Weights of a small mixture-of-experts language model, trained from scratch on English Wikipedia.
Experts: 64 experts in each of 8 layers, 48 SwiGLU neurons an expert, 3 picks a token, a sigmoid router, a shared expert of 256 neurons.
Training: a variant of Adam for the experts, 319M tokens, 4901 steps.
Below are experts of layer 2 (counted from 0) of a mixture-of-experts language model. Rows are named router (the router's row for the expert), down (a neuron's output weights, with its number) and show model dimensions 0-79. Each number is 128 + 24 x the weight over its row's rms, rounded and kept within 0 to 255.
Before each expert's rows: a language model's description of what the expert responds to. This comes from a sample of Wikipedia text that the model never trained on.

# expert 6
Description: Articles and descriptors. Indefinite articles a/an and descriptive adjective pieces in species and taxonomy text, such as moist, tropical, brown, ancient, deep.
router [150 133 132  87  86 131 114 134 107 123 105 135 113 113 164 154 107  84 137 132 121 123 129 143 141 114 128 107 142 138 106 140 104 119 147 141 147 129 125 117  93 114 118 159 166 125 154 161 110 145 114 114 114 123 137 132 102  99  74 117 144 106 109  80 160 132 152 104 125 114 100 125  95 134 138 134 133 180 124 147]
down0 [139 100 119 111 156 149 116 125 159 179 132 144 163 140 165  86  97 167 168 107 130 143 150  79 166 149 103 116 140 100 151 101 120 140 131  94 132 135 148 123 117 127 146 119 129 142 122 147 165 151 113 158 124 117 113  93 144 137  89  97 137 110 132 144 126 145 104 121 165 107 111 138 135 138 127 151 133 138 146 120]
down1 [123 126 131 127 154 113 101 176 137 103 104 101 137  80 120 131 131 119 124 136 153 170  87 155 103 139 126 141 136 133 131 127 125 163 138 149 128 125 140  83 152 128 106 141 116 167 145 112 138 111 150 130 141 105 125 131 120 138 137  79 160 107 104 146 105 158 129 125 108 124 116 119  86 133 130 145  93 101 116 142]
down2 [111 122 129 173 115 140  81 132 139 114 112 149 114 135 134 107 132 144 108 178 107 142 147 189 134 151 123 112 113 118 171 140 129 144 115 135 102 114 106 129 100 108 114 108 132 114 103  81 116 132 153 126 145 148 105 123 139 123 131 138  96 107 133 155 132 152  90 124 129 110 113 132 152 117 143 128 122 132 122 112]
down3 [126 131 106 142 141 152 133 159 143 143 148 144 127 120 123 114 175 124 156 100 110 107 106 127 149 153 129 105 117 154  96 137 105 144 130 113 140  77  97 116  93 112 116 119 160  83 107 127 171 148 165 109 114 139 152 123 112 190 111 125  90 135 148 177 114 117 150  94 149  76 162 125 116 132 108  88 143 126 138 143]
down4 [149 148 149 114 108 105 126 146 121 129 105  92 106 117 142 176 121  80 136 147 127 131 162 122 105 111 150 121 162 132 141 121 166 144 135 144 136 170 162 116 132 154 121 142  98 120 188 135 144 137 147 140 117 142 168  92 132 112 135  90 120 120 101 149  98 153 161 163 125  77 124 125 119  99 136 139 122 121 120 170]
down5 [108 106  91  75 168 149 132 205 109 109 168 129 120 143  97 123 127 120 112 161 118 126 115 177 124 111 147 106 131 127 115  89 122  89 106 149 122 127 140 141  77 124 121 139 130 144 136 133  97 111 125 126 121 157 154 115 101 122 136 148 124 152 162 124 120 118 152 109 100 162 170 118 118  91 136 161 131 114  96 127]
down6 [141 170 119 134 182 120  85 126 114 164  83 139 132  98 124 165 152 139 197 123 141 126 140 124 117 107 151 135 138  99 115  79 116 143 136  84 145 136  95 103 123 144 102 131 153 158 164 162 126 153 159 147 118 105 101 177 141 133  81 124 108 120 158  55 154 109 135 165 118 132  97 104 111 165 176 146 126 186 110 115]
down7 [143  89 112 128 139 110 135 126 137 210 161 102 120  98 117 171  98 118 160 134 120 133 134 115 128 121 134 178 177 112 119 117 115 130 140 116 121 138 160 111 165 127 140 145 101  81 184 148  97 140 114 121 134 115 164  83 118  87 129 111 112 123 140 132 113 162 121 131 128 109 159  87 131 138 137 158 157 131 174 141]
down8 [141 198 144 130 120 151 116 118 208 154 127 164 129 113 111 187 137  92 150 113 144 136 161 150 120 126 156 133 127 124  99 159 123 138 113 153  96 106 133 123 166  75 140 122 130 102 118 196 148 175 132 117 136 150 127 119 120 129 101 111 123 152 105 110 130 132 118  83 117 117 131 152 124 151  71 117 105 134 135 115]
down9 [126  94 128 117 126 100 155 140 119 132 108 121  87  87 140 114 141 145 120 119 137 124 142 103 101 117  95 132 156 154 143  90 111 108 126 131 117 106 146 147 122 147 178 126 151 136 108 163 139 122  78 101 114 149 132 115 120 144 130  78 138  81 128 116 149 105 146 115 158 146 139 115  79 147 137 151 101  88 133  83]
down10 [167 132 131 145 178 123 126  80 113 121 128 146 144 156 174 149 124 122 150 146 142 102 142 154 111 119 117  78 182  94 119 111 133 115 101 147 159 129 122 166 137 135 194 181 137  95 149 105 135 144 112 138 100 127 114 107 196 135  97 129 157 115 124 173 123 125 131 103 135 149 135 144 114 142 138 150 144 123 124  97]
down11 [177 117 122 129 120 134 128 113 155 128 108 132 114 159 148 114 145 126 123  98 154 106 110  92 138 146  59 129 111 102 120 112 171 133 164 134 157 165 153 156 112 148 143 103 121 121 106 113 145 107 118 154 121 133 182  83 122 173  99  88 126  91 130 140 150  99 128 129 124 122 187 113  89  95 119 113 143 123 122 151]
down12 [181 174 144 123 117  99 141 123 137 172 130 147 187  81 123 138 140  85 150 131 130 144  75 142 160 120 130 119  92 127 118 132 146 127 117 153 144 123 112 117 122 144 126 163 124 105 157 133 147 107 147 118  96 134 134 126  93 161 125  88 158 135 116  77  87  87 144  97 111 160 140 127 138 143 116 145 108 131 137  86]
down13 [117 115 123 120 132 137 129 118 126 110 180 184 165 151  99 127 141 101 160 134 128 121 129 151 134 125  75 168 135  87 102 102 112 115 127 116 126 106 144 152 149 135  90 138 126 137 122 140 159 134 117 125 124 115 116 105  99 130 135 128 158 157 106 102 101 107 128 134 116 158 106 133 108 109 136  94 120 141 159  95]
down14 [124 160 178 139 164 171 135 118 133 119 152 104 156  94  84 169 136  98 147 129 138 160 104 108 122 135  86 165 101 102 125 109 130 155 119  79  81 130  84 121 147  92 121 153 111 142 103 134 160 143 159 116 146 139 175 154 147 154 112 121 109 124 106 129 141 142 126 133 147  97 132 142 127 155 107 131 130 105 129 168]
down15 [ 76 106 118 150 108 123 155 122 105 116 156 141 121 143 136 176 143 132 178 129 123 164 143 152 126 144 156 153  98 133  72 159 156 119 100 163 142 100 109 125 103 150 133 109 109  84 115 146 120 132 168 113  68 148 151 143 140 132 135 118 164 130 104 124 120 126 137 125 147 136 115 108  92 178 132 150 113 108 174 150]
down16 [ 86 101 143 143 124 140  85 149 166 126 101 124 142 166 145 127 160 106 127 140 150 138 120 107 178 145 123 127 133 134 121 150 145 129 102 113 142 135 131 142 178 111 141 118 127 132 125  65 111 128 127 159 135 129 149  87  89 106 151 134 161 154 123 152 140 108 144 144 139 146  88 145 132 105 109 114 106 133 174 149]
down17 [143 114 116 108  92  77 135 155  75 150 168 130 100 117 115 105 106 143 123  84 130 160 160 111 126 143 138 129 120 169 124 148 171  90  89 118  98 126 142 155 118  91 134 150 107 141 104 115 115 115 147 120 170 142 149 148 162 128 140 136 113 124 113 127  99 150 109 111 194 114 128 173 188 120 102 114 119 135 132 122]
down18 [153  82 136 118 152 139 131 118 137 138 110 113 124 149 145 107 105 125 113 138 134 147 147 135  93 115 128 112 153 169 103 131  97 158 117 130  84 121 160 140 148 115 153  68 140 128 150 140 113 168 107 123  78 130 145 134 142 147 108 114 147 171 120 127 162 156 149 168 151 119 130 125 158 145 135 124 136 126 118 116]
down19 [141 138 142 126 103 153 113  93 140 109 135 155 158 142 120 127 129 158 115 110 161  82 177  92 176 151 131 116 104 135 116 144 110 162 161 141 120 122 144 124 142 104 119 127 108  79 117 143 105 136 101 119 133 134 128 153 128 131  88  96 101 124 104 130  83 157 116 117 104 122 107 130 137 129 122 149  82 135 147 130]
down20 [144 118 127  43 128 127  82 130 113 112 126 144  86  63  86 128 136 128 134 111 104 143 146 108 113 145 148 103 114 154 133 115 153 111 126 163 130  95  98 108 154 118 163 102 153 145 126 125 171 163 120  92 135 174 171 129  84 140 136 113 132 126 123 139 126 147 112 114  95 121 141 159 136 133 107  99 152 138  98 128]
down21 [127 110 110  99 150 126 117  98 103 139 111 105 130 126 105 145 169 102 109 128 161 145 106 110  93  92  83 141 129 150 134 138 133 120 143 138 147 166 136 110 146 142 108 113 139 140 128 148 153 160 122 159 100 118 167 112 102 156 101 130 138 140 140 169 123 138 157 158 127 134 153 108 119 107 163 116 124 124 130 123]
down22 [107 162 119 160 149 122 108 102 140  91 123 159 154 138 116 126 152 135 109 142 135 121  95 185 134 106  96 147 105 168 128 142 113 121 124 146 109  83 145 127 128 114  93  87 110 111 132 165 132 113  82  99 117 130  83 158 118 147 158 151 155 128 129 150 111 156 139 152  95 126  86 141 152 171 133  96 106 133 127 179]
down23 [130 159 129 116 149 124 134 142 109 132 126 107 135 137 134 119 114 107 135 136 133 145 117 190 176 154 119  95  83  91 117 130 121 148 113 149 140 138 105  66 108 176  86 132 105 108 130 147 128 120 135 120 129 107 132 149 111 130 133 105 126 138 117 117 120 117 149 184  98 150  98  98 143 116 138 156 137 140 125 149]
down24 [116 108 166 139 128 119 176 151 115 122 164  89 165  94 146 155 118 112 127  90 159 134 121 132 162 187 109 123 143 144 115 161 148 138 160 162 103 116 116 107  93 112 137 109 122 143  99 157 137 142 135 152 131 153 145 158 140 111  93 117 141 106 131  87 124 184 148  97 132 120 186 150  89 125 112 155 149  97 149 110]
down25 [103 144 112 144  99 120 131 171  73  86 151 199 137 124 137 138  90 103 117 127 128 143 110 132 123  78 162 119 135 163 110  61 163 144 111 117 127  81  97 134 120 148 103 139 172 100 118 136 136 141 154 106  98 153 106 177 164 126 127  97 114 142  96  47 136  94 112 125 110 154 106 141 153 124 136 132 177 155 122 105]
down26 [164 154  81 157 135 107 139 128 147 140 138 129 171 103 159 135 133 114 118 119 120 104 111 139 111 120 131 144 171 127 144 163 155  95 113 102 139 136 176 130 174 133  89 139 121 110 114 107 108 133 132 111 151  98 124 115 157 115 164 135 130  83 126 123 140 150 100 156  95 143 123 146 108  72 142 127 188 123 124 131]
down27 [104 167  96 163 117 116 141 143 145 138 150 102 142  78  99 117 144  87 142 141  94 112 105 169  86 142 141  95  64 163 108 108 147 137 117 159 141 152  91 124 149  96 135 113 147 143 131  99 129 134 125 146 147 155 127  95 132 137 107 156 114 121 129 148 146 113 149 127 107 178 136 138 124  75 148 101 128 141 119 125]
down28 [116 112 131 139 142 157 131 108  93 101 148 130 118 136 114 107 109 129 123 126 146 145 106 122 119 161  88 104 128 137 110 126 125 154 123 120 118 147 162 103 131 119 104 102 120  93 124  88 121 152 119 156 133 134 147 119  85 113 175 139 157  92 128 138 109 171 134 126 121 124 118 122 106 131 114 109  45 104 123 140]
down29 [112  91 119 104 155 129 128 132 119 124 115 157 122 113 152 132 158 102 102 124  89 161 116 162 124 144 169 116  94 140 144 155  93 145 121 137 133 104  92 142 135 144  54 104  95 102 153 108 142  88 119 139 119 115 142 120 123 123 119 167 112 119 120 154 129 135 147 141 108 123 131 121 157 122 134 168 121 116 114 153]
down30 [138 110 156 104 157 105 152 148 109 134 132 168 119 156 185 149 150 170 140  90  98  80 165 158 145 153  98 148 139 151 121 153 132 120 135 149 120 102  66 106 131 136 151 122 153 122 129 145 150 141  99 134 107 165 141 132 129 116 115 104 114 126 116  98 141 155 165  92 112 163 154 138 140 138 133 128 145 167 109 125]
down31 [140 132 124 147 112  82  92 163 106 165 128 119 116 147  95 105 138 141 140 152 112 137 163  88 143 121 156  80 170 145 118 104 124 117 140 152 133 166 140 164  88 131 123 111 124 118 120 114 125 103 107 141 126 143 161  83 129  93  95 115 142 157 147 122 123  93 123  88 134 121 117 125 122  83 147 123 128 118 140 114]
down32 [112 159 103  83 122 141 117 136 149 116 145 158 152 156 146 121 152  94  98 120 138 136 154 158 121 104 117 114 190 139 118 135 129  83  93  92 137 115 119 113 153 150 111  89 152  89 135 120 126 151 120 110 102 101 169 151 144  72 150 152 118 164 130 134 133 129  96 101 147 120 109 163 126 118 125  98  88 146 126 135]
down33 [129 109 125 116 133 126  91 116 139  85 148 135 135 147  66 109 169 120 142 180 141 148 111 120 124 133 121 127 146 152 137 124 192 122 141 139 122  86 106  72 100 117 103 128 123 149 113  90 126 148 104 183  96  90 135  94 121 139 163 121 124 137 158 148 130 110 144 143 113  99 155 116 159 158 126 150 107 164 176 144]
down34 [ 91 122 123 108 134 158  94 151 153  42  97  85 131 161 133 162 147  85  89 106 112 142 115 144 144 149 161 117 125  97 162 190 114 142 137 111 123 142 137 173 113 110 107 125 134 152 137 161 133 149 132 109 129 136 159 131 127 120 119 135 126 145 138 144 167 123 134 137 137 113 122 158 107 156 137 135 163 149  64 136]
down35 [156 134 161 141  68 105 173 110 144 172 114 134 107  81 146  99 127 157 102 147  93 155 166 105 125 102 119  99 156  94 132 136 179 111 139 148 128 109 126 154 129 129 113 130 140 120 129 119 141  87 131 102 167 118 126 115 121 137 138 105 108 115 178 159 156  55 129 109 109  98 132 149 161 188 125 118 133 125 170  98]
down36 [102  93 134 140 165 120  89 121 144 132 137 137 167 110 156 114 155 155 145 149 119 129 148 144 115 122  92 101 144 140 126 185 114 177 147 133 158 141  94 127 158  94 131 159 136 118 100 123 147 112 155 137 101 126 180 107 115 152 105 133  94  82 132 158 113 113 121 132 164 100 131 132 109 138  96 108 127 119 121  62]
down37 [139 104  90 125 123  97 141  99 135 152 178 120 152  90 137 145 133 150 121 128 108 137 113 133 129 118 143 152  99 126 111 145  95 100 123 125 112 183 140 128 142 130 133 103 168 154 124 180 120 127 134 100  82 121 183 185 141  84 147 104 141 139 137 143  86 122 153 131 133 142 134 132 133 140 139 134 153 123 135  80]
down38 [107 105 137  90 180  87 142 123 139 145 121 105 131 112 167 120  96 106 125 137 176 163 125 102 140 119 134 142 163 156 106 129 179 121 166 171 126 160 138 121 113 140 138 152 112 107 178 101 132 151 136 153 108 136 139 104  68 127 123 124 160 124 123 118 114 136 131 133 122 115 139 108 141  96  95 154  93  96 164 159]
down39 [146 123 140 130 117 131 147 127 149 149 120 126 129 114 177 167 138 121 131 128 110 120 138 142 120 167 161 129 108 168 149 115  78 145  94 148 107 150 132 139 141 100 111 139 124 161 192 106 124 120 147 137 165 100 158 149 148  97 119 121  83 162  57 129 125 110 139 109 120 146 150 119 140 120 117 122 150 109 132 163]
down40 [138 124 139 118 137 100 108  81 105 101 130 157 137 142 144 122 156 191 143 124 143  88 133 105 149 154 100  99 120 128 136 158 166 129 131 155  91 138 138  88 106 169 152 116 178  84 111 114 155 130 157 132 125 194 157 133 128 120  94 116 148 112 164 124 138 110 140 143 122 116 182 113 135 130 156 140 142 128 147 138]
down41 [112 126  70 140 130 161 134 112 141 150 146 136 132 112 126 145  93 161 105 154 101 104 122 146 197 175 133 176  69 146  86 134 113 122 158 123 162 117 144 112 103 103 142  95 134 147 122 168 145 120 139 105 132 159 114 142  79 131 117 121 144 131 135 157 111 136 117 138 106 109 153  97 121 143 130 119 107  96 124 142]
down42 [160 115 149 109  84 114 142 118 120 126 145 145 116  91 129 143 136 163 107 156 133 159 157  89 100 108 140 140 108 152 101 140 103 135 142 147 143 134 116 172 183  81 144 108 152 104 157 113  68 129 118 113 118 118 115 159 157  94 131 155 158 163 143  91  72  84 131 122 110 125  82 142 154 162 143 160 100 184 103 107]
down43 [138 130 109 173 150 152 123 109 140 133 159 158  92 121 113 105 151 119 161 112 147 106  96 133 131 128 153 168 134 177 139 139 142  71 147 116 127 110 104 128 116 115 135 107 156 137 112  84 131 133 176 124 144 123 103 154 152 140 114 155 112 107 133 106 130 155 124  70 135 120 107 153 149 138 138 159 105 145 115 157]
down44 [102 145 140 106 162 151 111 112 126  76 159  71 146 130 174 129 175 123 119  74 147 136 108 142 116 121 139 142 141 153 168 147 167 117 130 164 178 121 110  91 151  87 150 105 138 176 142 132 124 110 142 158 120 132 142 103 119 112 184 125 166 109 153 122 103 130 159 126 127 154 120 127 148 133 141 123  95 105 121 141]
down45 [120 105 123 165 168 139 141 118 149 107 154 168  92 144 129 114  74 131 118 158 113 117 128 173 148 136 145 148  97 159 115  79 107 151 110 100 106 166 104 151 143 120 144 129 119  92 105 117 117 136  88  95 163 100 158 166 155 119 148 150 112 160  90 109 117 117 108 132 128 119  75 123 111 133 118  90  91 124 153 136]
down46 [129 178 133 109 154 134 148 136 132 129 159 149 105 146 138 121 136 119 119 132 146 129 111 122 136 143 137 110 110  97 132 132 186 123 138 118 146 110 127  99 158 161 119 145 112  93  86 149 122 131 114 135 104 105 139 124 115 163 157 105 136 106 107 158 132  95 133 121 124  79 138 108 114 115 117 133  97 154 140 121]
down47 [115 163  59 133 112 144 172 155 119 121 156 131 138 150 163 155  94 107 107 136  75  98 111 174  95 136 163 148 114 104 118  86 103 174 126 116 148 144 119 156 134 149 153  96 133 138 130 127 134 125 141 103 134 153 116 136 129 106  88 125  95 134 139 128 142 110 116 116 182 108 121 140 131 166 103 132 180 115 141 157]